From a checkpoint of a small mixture-of-experts model trained on Wikipedia.
Size: 12 layers, width 224, vocabulary 32000, 72.8M parameters.
Training: a variant of Adam for the experts, 6840 steps.
Below are experts of layer 6 (counted from 0) of a mixture-of-experts language model. Rows are named router (the router's row for the expert), gate (a neuron's input weights, with its number), up (a neuron's input weights, with its number) and show model dimensions 0-55. Each number is 500 + 25 x the weight over its row's rms, rounded and kept within 0 to 999. Numbers have three digits each.
Before each expert's rows: "gets" lists some tokens that make up at least twice as much of what it gets as of all text. This comes from a sample of Wikipedia text that the model never trained on. Tokens count by the router's weight.

# expert 13
gets: " |", " –", " at", " (", " from", " can"
router:512512504490485486517487476542518522493485507534492524552511548489496495445527491538451521461504518496525476486499492518552470484492467515531490515555522509487433522490
gate0:460565484500491474500488485503475479483474499470537492497505478460533493509499536520506486501519501511512455543498506488492444567494464497536487506483532477474476507492
up0:447560495501487479511484488519469457473483517481534480516504496459519502521499548513494507501509489515508457562507498491502461556477463499522501510515522490484475504489
gate1:484432489467515528489530526510477467474536497511480494522480499482513488478503487530478493477517496519507504483494517488513453482515502491514496502491508521521493436491
up1:469562526534466492516500536530527479494503528508497492517506509535440546540504500488509492538467527501495500479539498498480546519486514500488541495536476503443514544500
gate2:462498475533482520519531456485476536515459566445472546496513511508560508512471473519478516508501509507474492515468464491499492476498509490521528449525459513505485525487
up2:483495490505494527531511488475468499505482528463509544515499498524536532514483477520474489513525528498453467508439475498506482456508531503513530442511480517527462537509
gate3:521504479532556499453550500504535476480494506504513500486539513508466490558500549520543506496480549502482503504512481471515500531513484486497528466514512488456534481518
up3:481496544478463503495453484498491526537476498470496530491456489456546478457484499485466470512519479510483508513519553498472475468471484487502484536494473529509471500461
gate4:490427471474517528490478498490498495483508478513507530509483476527515496520500448501503550503467518487537494546488447504474465524498499515522494503504488501526489439500
up4:504558512529486467506535491527509481508498522466519491478531526504490493479476550500500457489522483503468512484523563513509531479517484479499503474465523513470526537528
gate5:513522482513481444483494493491520498522477504491475512439505465502515520526505505514523515514451507546508463498481504529535503453530494497477489470489522512543519499468
up5:520522488516488449504491500476525500537494512504481515431526474503487499534495491504526498513438511520519489468497517490532520453519505493481483467477495501539513522465
gate6:513477519483492503526493509476459529539499499508440541511515446497541504501492523458489530575543528519511538535471532466561465443506457497534474507516476519518503502466
up6:499518489514491484481534492503525474475503503497574476510482550526479490513496524552509463428471496484462480468532464521455534559494544503476500488476527486504481492525
gate7:536499503538499503481487497534500545557490490493510491513526533489484483511516511515459505474531490473499535510502500524476523501494513484477479523522468505467497491494
up7:464510477487511466486492469481485442469545522488511487474453468537514520491484492475529539531493521513487460509510527491520451499491504524533534477501515470557549493521

# expert 4
gets: "|", "-", " |", "=", " -", ":"
router:527485519460513528513526501496528551498450525500485511460484513516484461425492499417476487511522502510485478517478481546516485452494494519509473504516501521473456524471
gate0:508449531542470499481530582514509482473503474508475526486545456496492487505528526470510503479516505497557516499467485499481528515507461525513494479497486504509484535477
up0:485522485485535513505473414498477498495492515473522507487451540474496510500486470508509496536442509509458483480517516504510483494519537469492521494501516528494531496515
gate1:509486468508466488468499507534483497482496494494577475517481506501496517513508499476507535502502505492463499519468504470465499487494531489511499499473537504498496472486
up1:511479479488483492462500500534496476490511512497571457518463512518480513516509498490516523512501523487471494537478486477439489490489531502492484530469546503492482491472
gate2:528481509491519488465475532530549502513470504525474534462532464518533507516503447527455545543498480497517528500519518492507503537486513491479522491500503468510511491480
up2:471519514514493502519545440475463494495514495469539460532494530475475481477496530469523479457485514500477496492480484495480505475495484516525484488486514530479493520510
gate3:507490495554539508545512494481521507492500452493525540512547465530496462536507469482490482483505572506500497487482501514539507455500512489485504510516480549501494505456
up3:483504498464462468461491504496476495498478543512489445480473523483493533467510529504527538526520451484508508534543512499467493560501485495504481492495517468482515514506
gate4:509510482539499479505493519515477478517542498502493482514486545521489493529473519493485494511460507471503473512472467521532506501471514481505469518477498452467528455495
up4:475463481482542514493508506513485542452474490463459507508485495474511514475546477495515491503509487520457521474531545476457487518519483515506537484501511577532497544486
gate5:521504476472501495539510479547517516526553499523470487474514494469508540521499517504519472504507506518543483540502521489526423495518479537534478505431489510509475512507
up5:564534492448528497523524469509510534500546501518492506481521498473497511504467540501499455511500524516563482582482523484518450542529464538520481488450503519535481512531
gate6:513516460504492506499486468524494474486468482509508491494460484497507519502504483479497490499476499460481502518510492526481502500478511510480459534469494489511500500542
up6:540525507506476479483475441512515464492490478510528500501456466516535498508484483491489490493527529458512505523510491540485498484483500468489458474490483474509507479502
gate7:491506528493495501483447514506548474547491486532519465514517492475504477486489489507471508510496505478530511469517487485546461510497461452518487449493504463485503508531
up7:511503521477477506491449532479548465538506479549513461503507506471505469484494488496493479509496522519510520493503488478533444477528457480490485452491506465510504535503

# expert 42
gets: " his", "s", " their", "al", " her", " its"
router:501540510500469476490476478528471552473475516493469477491522548476527500500481557495483459513487520518501477431500472492483504500502476503494465532546529465488495534497
gate0:506459534505497496505510510543485544444456543495497456470514467511513506485480504515513495476461456507520571512489497513498507449493512504505493501498511459497504498511
up0:514474517490500541499484509495513548464494523521489501473496445478524505485469505521477488454474424536483587507484498503461499466464477518509479482478530424485496515531
gate1:552507488522538517508533488489485477492508447513495524486539530499480490514491482475499498477536491505518470497482492505541525503513490485489503490525506501496463475528
up1:542508498521536518525544493468490471492505455484497532461540520498508480518505485481518515438520491508530462497489510507519517515529469496502514494498513492509459491531
gate2:566477523497507444470501498464502491510506496485510445482523498456483482487503443526491536501544479542508476493527493480514500525494490539573477520484489498500467476474
up2:548498491487537478470512493496499499493501520468499445470521463463503447483501469517516544486577469513480506500493512499529524534520498499565472494511504488474482482466
gate3:528471499502546505472473487532457498499482490486499467525495489472550527522442510506549503430502502503528521474467506455458487502523513480561505497506479500471465488518
up3:525477485503539523475453484524468507510470514501502478513511502460543519516422527514531497449519511512517520477484482449453502512512522477531493502528493491478458523506
gate4:467487510501523533483518513460508491527473489527500489500525471486509483476533530503524468507523504510506539474491532484505470512486504512510482527486530506540442497528
up4:481479501480540520500550504480518487514486474486532499498517490507544493485543495515485479499541546488481543493467561479503449480484522528523498502521525514519469484544
gate5:486482524464506482464541518515531517495466495477574455527508501497473486509493445505536468501525530475516504475499492476450524518486534502513465490473532477481452502471
up5:498501478449501460490544488516470521528526502496566478545511503513504507501506470510514467475537505459520471461488498503490535542461556516503440515499498490456496463457
gate6:485476505467501485450519502512542534474548499466491433446507495468485509517470536532504486537510500533476487479518458503521502553491511507508491518487517457526523522500
up6:512492502493512476473510520522520525479532487481495458445523471488501511523492552529531508538501491508469481498522501494504518532477495478515501508477527460528518514488
gate7:546519509499473514469528502496535514468498540503507491489503491467517500489498514514525464522485495486473488473509510497438529507470511533521479502461493518523464511534
up7:469469514479528491512540508472481481478494466482514492435535522470522515511491527508497524526524501521493543497488495536503503488468449488530528508491523508511500499476

# expert 44
gets: " |", " was", " were", ";", "---|---|---|---|", "ur"
router:534506501511517511527499502561573460492500491446507473482496533543505509499479487507446532466469542519503513464483446554479475512479491499498487511497518500463495487503
gate0:508498462503488495506487519487513529508497492486465445513538487517481535488502518514512531492551486530512549481476480494491504475538534573515488525479516495460483478445
up0:498510512498517547500552520479499498509470527496486495498511507529485519486501487516532521506490489536525532507467474521517527475500513529489461532523520461464488456463
gate1:504469461546509509506517511532541510481454489466490477506526460482483478491504546518484503507457497497507515484510517548478475548497492481490484541468506466497528516498
up1:497526520476508516524481514460451519535531500516506539510509522534525532511493458509536531457511497501490526498500489452483522517559551522538536493494458537488508495504
gate2:495467508525523466497530499490477491482471466485559507481463492523480492484471513444480549500482489481520525517488514469475525521472533530483498485500499523496490498498
up2:521532498489492539502477495506524511502528510522431494532504509483505515520527469521490479503496509521491485478511482511547491499514479472497505527520490474498538487490
gate3:533502480513440511510438516495505489514494477440539452477506511511539508501503516515503516476484513485533499453447505497489500507505502530472530493497514505474523447518
up3:465496544496545502505512496481539481508513524556442531530470481474459494486479458493508481562503487480477500527533464475510485504478471484531503502485478500511475559512
gate4:494499499458479513480521502507520451500495481489459465512456441474474521513510526514512514513506446478510533484474484512470532505445528523501486528472494502467508466517
up4:512529468459495508496539505503501441512481476483434482498440460481483509510494541505519528501495479484518544502468455495472539519491503486506469532460503489485509474510
gate5:505507472500528536510487490474491530499545496484506453508502568514498537509498484518507548452517517495521529472452485516472496514522493510519466512500466498501504485480
up5:523522497483519447512481487490497486487509511560464531508499469521440563528530519509517489504480493461498496503454537499538534473505506519511515479470489468511496451502
gate6:473458521533502472475552491496532503534521511486485476514484471521486499485499490546488476505496487530482486496520512495479508510484521481509466532507490541483489485482
up6:482479538530516513492564489510521499495520463503489468526508447492491522479509495547506494516472449501481498475508510486501504510491472469492442542515521531506513479538
gate7:519488506469489496474496464510489482460519476481548527480502512479521515477456491487544528459472490503488473466481477492443514508498476486475512572542484482501506458451
up7:491490516533482516533478524508509506525484516520457480506489490510481484522568500498459491555520506512488506542494522501586498485517503543523473444488524495491503531548

# expert 7
gets: ":", " by", " with", " –", " after", " 2"
router:469509482479519515536508512558471467484498488470481491519489529461516419499491495490466422558510499521504523477489487474466497498491495533462428496570525497473510480503
gate0:507532518456541491514504468507509531528503454498553530530533539508539494507509511515504494480500543508451509534472544462473508509466533509477516513528486505523498472478
up0:511477558516486534520543505498507509518510547485446472468507487477487511496497497501541535492551478500501537457487484521529515517478487470528530504453500512472512493521
gate1:476487496500445490464445545529481506499510511480501488501455525553543499504463470473531492507462539533506491504504476543523499542474524488478514497508522475507497510502
up1:512509524525527532527527464494527506524480476481505522504535480448467481473534524495470500486526462477501499517508514459483497454547467511538484465495488553475496486492
gate2:540481517499504489507472527483492536514532467500532513503513461512499512496466476441478501450494494543481527524506496481499545466513497514497510480534498498494479496494
up2:462493472536481527512504478530505491505477494515495470513500535514507514494505514526498465545472493480510494496476511550447482517506484459494462498447509511509530464536
gate3:502533530502491491484451501503533476542492466504480449536510476465500509472511523498507487521496526462472511510479470477492477408500484499545488510490477478481503477521
up3:431527547484537476454522507488524489495449495495464483470469470469489546475503550527517505533529521481495523460524481498483491502498455474490517519493494540480493540483
gate4:457455487485526571488510477519495487511538530455501489520469480506474465469497495543514487521536473491485516502492465461476463522502502551541483492512481501500492507478
up4:492478473524493511519520523502485510528476482483519489488502479492520481495479488528488511483532505488512510478483554535500522477463514475489494447450472458509497437422
gate5:522477517510543502501500491494467494472497498499532498478499449467498452531489509540519507461566517494488470501505504548476498509485514512528513523502523501495505504494
up5:504497488491486497481525475511522484511494503515476475496491527500524541489518494493490528517440493506489540514459492488533502504500503451483509507478490477513524502531
gate6:484487511526528501502487499521515452540490494490474510533514470509500528513451470529516499521490507488496522516474493520491527505454523459489516482534537529470471493472
up6:472488519483512491517480482479513455515563471483466470508489462505506507511468459509509523532506534497451493477504474520506516504513492512471526455484497504461462527479
gate7:523523538553540524532525484487504491514469500510500511494493470497546492517520502547479536477484471497505545486452516516544496480498509511531498509508509527496504456500
up7:543528549532522512525514508481497498491487507514471521505485478513548480530510506555498520477486461499525534458453529504556490486508496538515484515516507527481519479500

# expert 39
gets: "-", " two", " United", "==", " other", " all"
router:515497496495460506468520478537511551510487543480508517490489523488516492493476546508484443529492509516503475494533491526477477474494501461487420532526520485516497511520
gate0:497514491510475509480454541530535533470526514505512557489490478497513527448468545494472486482491509533529520467509533524528535536516471466454462520507509468499512520487
up0:507476506490484543479465483532525508540506486466503514511511481528509499454502495502443477467544478524483506526535538492489504528509504467485473497467495495516507510471
gate1:489509488502527534481526502502567491485520513491491481489488499482467489490472496547497502523526475514493563475500494500499448487474508517523457506482545534484477457493
up1:501493512475509482471547500494557456484496499513511460507498500470465493492479489522484495521528499509484528478510509507493485500490524519497446503483544525484470455522
gate2:497529507506513487507473488524519489494504548493491539498516500490522521520489492465496485467516545483493496507514504511506472477471503528473477483496475491520478512510
up2:514476495490493509497523524501477513520479439502523482508475518504484498497504497508479522520498448515529512498489496493496530498515506476518521515504506520484496487448
gate3:515442506453549539447482515483465514533510512492518516524498462486484510523507528515529534522551506486521517494507531523495505456506472527464546524511517511484497526494
up3:485520534526461485553483481478490480505511485505479509496503488531522487479525484489475471474492493548474470510477471457496542538491536480534489477503481487507483506499
gate4:542503481476498530490489521496500501516492517519514524509489482521471540503479488542495482541505516496532489489505524513501487462481504545463514531509518494520472507497
up4:453511525513492486531548538507489489486516498484500472490502567509505464512534504472519513469500511513474519515474473498516517536479522469550522498465485510473537499534
gate5:452503531515492465477493520484533495493510522490486489505459475482489522496464537531493501485492510480485487496480458509495546529504492519457466516469516476480525542533
up5:502494570511482450463510524531496471486502514504501498503469478521497504455488524507496489505505505509460500510507472493507513470497497576492473493523514511469481520499
gate6:528497490500478556487527510504548527522495532515492514525477524513526478488519483503516464516496505548456523525508524514504536486499549478462468492503533576495485525520
up6:574509518463534521490487459540500520512478510500472510511459520506479480496506496494463500518506495514506525523519528524475511455502513440504467518501503552510500486488
gate7:538472471481495548550518477503510514512532535538518528504508461532523540487484492547521504517496488538523450565474497498490520502509493474517538488487492507497491486531
up7:521485497497486496473494458506520502538458516498510556507473495505564492481474536501494503508488484493489478529472448520486534490521508471481539488495457475499487505474

# expert 9
gets: ".", "-", "==", "|", "===", " =="
router:515478534492515494510515483540552475474501558475510507467499534480522471506455524475519484489475518528458485532505506551502505490490483480556485456531527453466497474497
gate0:536517529491487469538511519520501516510496500532485500528541505521497519462478505519508480481462505485560486527465473511499483505501475511471523506476508513499483478532
up0:539542502495510489499508534491500503551475472513449511492516469489515516466496506546477496490544514481532477495450484507515510491547479527481514524468479511469462477510
gate1:544523482470519463464522531511472482522518491515509543511481488494490525515514520513507509491446521497497483499522475490512499537539513471493506485459524486496536496500
up1:516497493521485485530466500510501500495491469455526468459546554502509489507484494501483524459542445502479527498449557516463491469469512501506490489499470516514474494450
gate2:500426507490521472498510519480496467505518502468516487534500504542475482527517476527531517439545478491505505544479466506466511508451513478530506467497471512528470481462
up2:511428502503511489497483473488508469488493500475552511520496530541467486520495476533523511467554490490494530546519499512494502497439506492557493455528516513517465479439
gate3:495418503536499501507515486488520451482474500539529495491507520532518520497494499575523473477519507531508541486482497511457523453510516488527443550465456488517490494458
up3:472469528524510524492482485487474465512498512529520526496500524486522543507513503544491537505507512518539497481513532499482520501528501486533485510497516511507491513483
gate4:533496525482485478553463511491489500523491464511526468500512460461540502504474492508520523456551478502470517502492524535516491497522477520512475483483539537476464500499
up4:451506465509515496453539498500506503474491515506461515509495528543473468524548511490479481534437530497517486492506466483476510491491527490495519508514456471528511519484
gate5:512505495508504477503465472494508513564524505507490509485458503513514524501487501479516469505524483500493547541562521470480505505484519540477463539472525474490502487482
up5:514519483506499508460532526504485505457512531501504483483571544500527495500524461496499545423502534551496445461460513501528465491495501496539505476535477503513488521519
gate6:496543470519462551501468523515492512512580431505515460506520502531475477480478511458506511508490552483489507502495490517472497457499535525456490494486503485520548490498
up6:503537493509469556487460509513500509515550447520522467501511495539472515483460524472512494517464537510490503532502497526467515453478533507454480492476481514541548509476
gate7:486532521526479468529462528520519475506478500534481510486479477500503517496495517449513512543521464500453509504496488524470521549498462537502517517498526493532517473546
up7:483522508500492483557467543526519490500463505538495542481497462504523515492482537441502522545496481512481476482492513520474509525493478522491492516492508498524512482529

# expert 15
gets: " a", " ", "a", "e", "-", "s"
router:501515510461501534510490482512497522504474459493476526523498517498485527483495529432470496474488543515497514519496489519533495479505484458554431484513522497483557478492
gate0:509504549549502448463479491486499498513461581471475491508464471501541504527528491517485505468511505567509490518502473473471506498488508467518521483491486489521507474536
up0:496533513549517458492502506479545510532490567465472511523444460506558509546555465502493475472523504549517497537494447484466495491502511470524512492481496489508491477519
gate1:515480500514497477487543484476543452497484484475503470485489463483490485472491475501481536524502518513440510456501475441487500501492491521518509462491493497500477541554
up1:502491512532510497519510471472516483490499489479485471494485477486497478478511468478482520521472499514464488484517471462512505489489483525541519459499507490490491533559
gate2:495519459487504494474522522500510479525526474498461481515470479536485479520512522475510464445520487572496477506493504494498489505468466542534470515462475497506519477496
up2:506487531532506492525490469505492528486485512477529510485520515469542516477470471521476559537467494432493523470493487505503502503537537438488528460521510506489468548502
gate3:531489485484504543496509491516560548515465498502516459539522499481525505500490456553496545478535525507525531495526449524513504515526491524529473482511493540467501491486
up3:478510515520473471499515506489472438467521511503490497464471514526467489483523532458504467520479469499479459519479537470460481472466492491468497500498505497545490500515
gate4:508498472475468519496508526479514486491581485493477525521519496527516493519508535467523468464542506530519478500500520512522508539498483513488477512483488493500499467488
up4:540493512503436479519518519497487491508467512504443511484528439497517492523483518510496498529497497523526529500465501517524496465509487527517455523520489531481479502548
gate5:488487494495524485521491467512513517492439531513521525484541481478550491510467534512505509501523507542484492494484534505470543518520509511476510479485481481496539514496
up5:500493465483514505495473493513509520533452536501499485477535491499542488477478491528496528501541509525465497492474511506466576515513487474454498502483533483476498522461
gate6:502523491534506495526478460500527471482510524509495512426507502498478503478486511521487553535492518513526498460521490506508499457466494500501499501488532554504504477517
up6:525462504461518510478551513481500508493472497482531490515462483483544487522507496488522475486512443496475502541465506503492466547518523535494523480518434466504492519487
gate7:508546499503510504506457485467495499523525465490511508529479493510518510529515482483474495503484521457521557452516547522479540499506547507502516539482497456484532436483
up7:496489486508508515517443492488499493478491511505485505509461510535514494496454465481424515509488493469512551468463535489466506471522518535500494529503532489489472498483

# expert 12
gets: "-", "ed", " including", " used", " served", " played"
router:485438493475450514496479510486532508534493466475472520496501500506478443499460531468491537500471523531457465492533485514516498479485491514522439500513443516504493496436
gate0:516517511548490479461540493496499489513533530480504468491492494490477480513528544502505505483505473469458517480475472508522563487496509493481550476492519458481486464470
up0:509512501424444535507465518505462513493504476518498499554527480472481526493506457496514475516491544504511504528538457464436492535490471525484522534512482491514487546522
gate1:499492451435527558458518467494527523492508492477469531468490461498505493491458514503505483534513504467463523521508478542502452517452468495529475502492517479498504550484
up1:495511535546458424538477520513479467505499528512527458527527539512500517505521492505493534451476481524541500513485526466502552479567524509462509494523488517490507449544
gate2:518524494507439538496495503494500543520508501526467466502535480470515493514522463509509532513484483474482499495531497460473464543470497521537486506470469530507486507526
up2:517497545532472495459524550491495485515462486488471509516466501519480488500555494492490548513507522482439527522521530496506469472483441484476535520492479499510464490452
gate3:547519490509523453496472484527473498525490515500471474501536527498457498486508532460502535548537511516484504498509461472483524496497520515504545516512504507509524480478
up3:530500495478479477480483492513456495510523492507470479505538525461445483487480517488527528500501546501452543496519503507474516469510537507539520536518537503510510498523
gate4:509513520522529531554588511493496492543547484495525512494506503531499507483500544479501540431521492510533469471496484499529492467506527492515442537537483507468480484523
up4:477508489477467453465425493494497489458452508501464465491509489482495507532491456485497460545501497485483531533496509514486492538505482488487548455454519486530521511471
gate5:509488517523508493499555531490484512517471517536532535510525542539489501459460492456507518485493468499486504527507517552506513462517444501491467488519504487532481433457
up5:499498488507487562513478487501511525509544458474507524477452514524517528483555497509503541504523537508528464502537499473501467517526538508491501488487466488480507500516
gate6:494504502462473515493523530494524495504503491469535492520446511480493452491526536500511479456512511504510530507459514483514525486513487483506503522494492508525481483456
up6:508509493521489526516470486515484504501457491492497511497491478499519545498516498552476509569524471465513485506510475463477445457519492559559486505494503456526496508491
gate7:505479480505469452475476500527512511498530556484537503522523492503498481507473486515513481487487492494542556507467487487482530506497480526499441483515502498464489486483
up7:520499498480540545533498521491503474499480449527440486490475505474516508501502508475473528492482512508487468500553516520497475494531481483504562523477500508514499507508

# expert 36
gets: ",", " New", " his", "a", "ed", " South"
router:503518531479527474528509513568481469502485523504479523549530495469528493563530502449430477511489485531449510506505484506496501461506501499505444504521487501465549514494
gate0:477497518468493509456487507538473535481558492512488459500553498483513495480509521536529489506480481511471465519473516480468442471475487480505506457547502464511497509486
up0:515487474548525475533504522451502466528459515491481526506456489484473523514498481489467510492522520506508525475499489491560526524526527504496485526492510546462480496537
gate1:547543516485527490485486499527477469477488488461499462484497517561514509510478511513491503462551528484499524488485499480493479519495490493507521528503480496505494468507
up1:449459449495461487512545509460527543519507518531544487484499474467499466479526496507493504536479458492502493511495475513529513480503533503487484497484528518512486533480
gate2:477495503494475488458496529499488477534484554486516520495469492522498471464497518483527506519535529493486528490493495483496508490495515490510521491470487537502506482477
up2:512512467494487490531492467506501536476542444504482470481529525493517527508470477520448502473506487500508470520501534516530454487502487491490492492530490481501497518531
gate3:462557472509498527482484534490485532511446455500504506532540518458509531486525511482479487498518546461503488456528475461520516518484500480496487478511514454480525511508
up3:487533485552526512472485516496505509548469460490545540537462525509490502490493516468510488495494551501477523492520505496494497488524468455491501503488507491482503478529
gate4:497499490497502513495470479483508488535527517496499538523506482462503488450506504493525514527507502543511506548508501447508534503489499503454485456522489504496518491544
up4:494527508482502527492485500461495500523531532507505542537516483452505500464500524492535518534480501517496514559504492470507548531508497526472489467504510520501515503535
gate5:478528496433511500485500457494516495480504546506497529455482497498518509467439514517503500481457531544512491495495540441477498516456525523532454531518524498545520515501
up5:505510478464516493477490479511501463530495462466533508479496508497538515487439452508530536499499537518544503492473522503525525475484542510533489543483516514512512478501
gate6:495511511514507444524522503476472552520458535513538504495513498497479482471481472537488497530524458495514516499507501478499511520509490507498493514498513505530495473505
up6:523478504466479539492465515524546454476548477522501472516479503478485539509492518475530506486485552485487494483521471552505481509481517500464500499515507489505507542529
gate7:540539533461516456482502506487500478536489512502512511507505532456523498469534476482512505463530470565556504555479474505510447480531523513533461507504475514530518480472
up7:477517446494513475494510490474517541460504527516461494517497508519506508527464493518467500539470461480475520467497525491471556513475453504485537506472503500503473488556

# expert 31
gets: ",", "),", "\",", "u", " while", " 3,"
router:472499522492496483513488500500471518440492505500490473536485520500540466494510493461442509428474507522492494511530475513483498479502524470509466515533542543513480503491
gate0:525446484486531515500505465475502525475508514488479536502482488520538442487477514485485490479497466461515538497442490454452523459512493459518464456510527492486512524514
up0:488526502541444482484514545553503474531465511516497453483507483470476563512539478511502533517517534521488486488542502556530505549477502511492530546486499506484501495504
gate1:533526510515493533535514510485521482491508553476499516507510498481549487520485485514529498507528481469455520533464459518540466534465506483491519494562491527512529485498
up1:540484521506528520530503522529474482447517565472478484522510505491544497487478442518461498505532472499490524555478484530495471534500519488526515484505484508475484479468
gate2:500496482514508504521466447478480521481501458477516481490511476517542522502488473515504530539493484426478486485464489502485497485469544490486444482500476482496532521487
up2:506526504485507553477544547505563478518481538503478502495490523484436478517495499487473468471514522569508512512515491510496498490530439524519541521481513486501473467510
gate3:480523496542491525484512518513492502511510508439530473471527455540510508517513458471543523495480534485512508476493460509505532542473522500541522520533501484434529491449
up3:496509439534515538492494533473470524519503520451536467478524462537476512518525493484520523515497500442543500481491469508486524549462526523497508522478495488455504479477
gate4:485516536495465528483470495505498511490488480501501504516499483527496465483460477540519520485545482475501533458527491491535548481489459540495549458520482539486489525543
up4:540500491491560504556507507490488464510483538510483509471523530488522545511508511478458508513547498506548480493505536508503465508542498468477456522475516500501532467487
gate5:491481507544480550496511485545512519507539526531480542458526494508496486530505497528506541537508505498515514512483534529499515491559483520487501489458459501494496438516
up5:505487514521458538497509480515519526497534497553467549484515499515499510498501473518499512511496505510512521503472533533498490518553496526500509489444478503497499444521
gate6:474442504542522482455529493511485474491533490508504518509485483497529557484514476492493503511494505513478475488518550497499453522475465466496456478506487508498508450488
up6:518508515501487486492465478495517481539496480502493494521509504434486487493498530524486519532490574503517536531540542528508498456525522499479475483504517482516529519497
gate7:511476520483515511509497439511503491515481527498477526493552513503495516474447527487464529509480470506543513496497495538483540456513516483509476493519478527496489535520
up7:505515495515487491467487538508515520491541476487527484493449484454503465523559471520529461492542507489467484511514502451536462533495470499524518502490502459510516481480

# expert 24
gets: "|", "==", " /", " ft", " List", " JPL"
router:477471515486523499560528488519519516497481524545469469498504504489504471500492482480491521485544472532453535471484539501512506489505476477484466497538529510450497483541
gate0:511451452518440505468524513475524499501528448514512495521501475520508514495526469512501511477490473477522525523466517562473537485506492458514509490467539489510491456524
up0:483548536490524501538499481474470551500475546500492534475510526517483517527492533495477509538487506493486508527531485464539463501449531532512525497501471507540532556507
gate1:517480471496528476448513505462515474506468514516510475492506497461486468490476513518538493518541503496495554516447541501468482499506479500536520483481511513486496510483
up1:493510449472524486477507495477513466493478531511497504493511521510471444451483478500530489487492500496485528507477542466460506460507490502526516503488486542486473492445
gate2:553479479450479508509523500493508475532472508486498480511524526490498527523489535490524522519509467525514512469504442530499528486510492519494514525549551484481484484468
up2:455515533555497488497502507497528476468539481484507508517496472507464488464543474509483483485455509506462467512523532466495470493488490517502493494451442492538505476532
gate3:464485459507452508461458474503504529491549484508481478523495487492532477503497492497490535474502514497510504500489526499494450522534485459470460479516529499469534492534
up3:525504529500533480549558539481481465491470497494521505486496523530473519510491506503488480513475496506516492507513476491521531472481508530532542506502481493529472504461
gate4:544472488529511554550466486514488476502495506526476525499512469478484497472523491521515504493528474470529493520501497520436474478518479528505503484438527518494521499493
up4:520474552521520490545508529509538504483462517498531500486466550495484483503509569483499501484500514526511468488547498517507500509533476480472481535502517526495535479496
gate5:538499495465500534503489517478464506504501443533446478496479462504474520506522498514511506488494506505517503502507529451485490529532501485514453492489492500487517491525
up5:506484477485525514486520527523519535516498477486526481489486491523485523510515519499500479493470498471508518518509489522501517528490518493518440477483509560510539475520
gate6:483456460511463482463462470493506534519529519514505476497533492495491523509466504459523495531501471514536489527489492520473523496497502501500463486550475499476502442493
up6:484474475534499485470508482513521507501469511502491468473498483471467480521487530454481506519478496551532474493535498493445518499522436469501470481517516546502518503466
gate7:500532493475531493519474509494539485483472512508492522479485486462479504511483479481511507536489470477516495481538454470505502508510495469495456489531496525423519521511
up7:496527524502508481518477495501511501474473515513482503501472459481471501527503495516492531544515482478503484465542453485502520519516502478483454480505509502438498545545

# expert 37
gets: " that", ",", " which", " as", " —", " when"
router:484537503470550512544506485524507494483442533518490485494475509489538465522478502507466548471515498525465530501512476505494487466477491481493472475544524522471506528540
gate0:496463509522501498518483499509465532510512529505462522501541484474524513530480469469516500541490467495514529451516472521501526519513534514522538489475464481530538502517
up0:466479518453528481509514498505515504438506494528506442489476478500490504485528517508512508500545520458493528478497487489518488481520463513481483464555511495500526504567
gate1:573537493514528489493456488496492492517480518493510514514468493495502539518500482490479530502466513471485516508543514514517495513452520481504476518510502541505564529522
up1:525468505498504494522521510502517525522468547504518502486501505534494502502504501511499496479536500490514503559472506480505511485496472527492498475544494501494459520490
gate2:532527521519510494533545523479490482477505511521460540489476518514458471494498539477514519434514481496532502538501496490483489480508494510459473522509517515540505504488
up2:463490466486511511516460478498515513541508497473531520497536497558520523496543476471504462525531525457482522448468532494505535536482501491499517497502518471483480473497
gate3:488513520489539506516537509482516505481501499524493496483476492500508454506492522525519530546464522506515494525463492492467458449517514529540510482476487520503506467457
up3:489501521539532536542494503477494477526510506500476516481477465498559478503491524512531546530514508510489505492456465525478461463532476523510509496505464542537491476468
gate4:477515476446477510495476499525495493498522534472510457506520448480499493512514490532544491495512525498489543526503460465502496450482508527530545482509491562506497520488
up4:464473497482471542475495500535450484477541496481460480549531459500512488501506498493495482492510532499483497518497471471495496479479509521520509477499504532476512503469
gate5:507500535537484513494488456496496488489482532475501484518485470487466509482452499496485527492482534504431484481530496493502534522473485467529536469480467517539485503497
up5:508491540528490515498471474494496498510474519476491467516485467496473493485444507504488504475478514509454514478530488494508524496488466482541523485482457531521482496494
gate6:502480521540464506495498465520491513546488485517475478476518464495491506504456480465474523517474457491517522556520501506445520479505477522523492498516532525475516481507
up6:508493529543463488523481486513475495537489507533479492501522451470501517492455468480489519498480455495532536550538481483440528472518478510509501514503554515483494473516
gate7:454539506452484539539494495498475528524517496482537534508547481506524504519527499514532488484521482454434531519487454487528491507516514499512456444477480529479500499499
up7:480538499456502512529499492484474505515531491485543519518531464520523504519546501510533493491523486463455527519501474478521497509507495498494466460459483540474508491499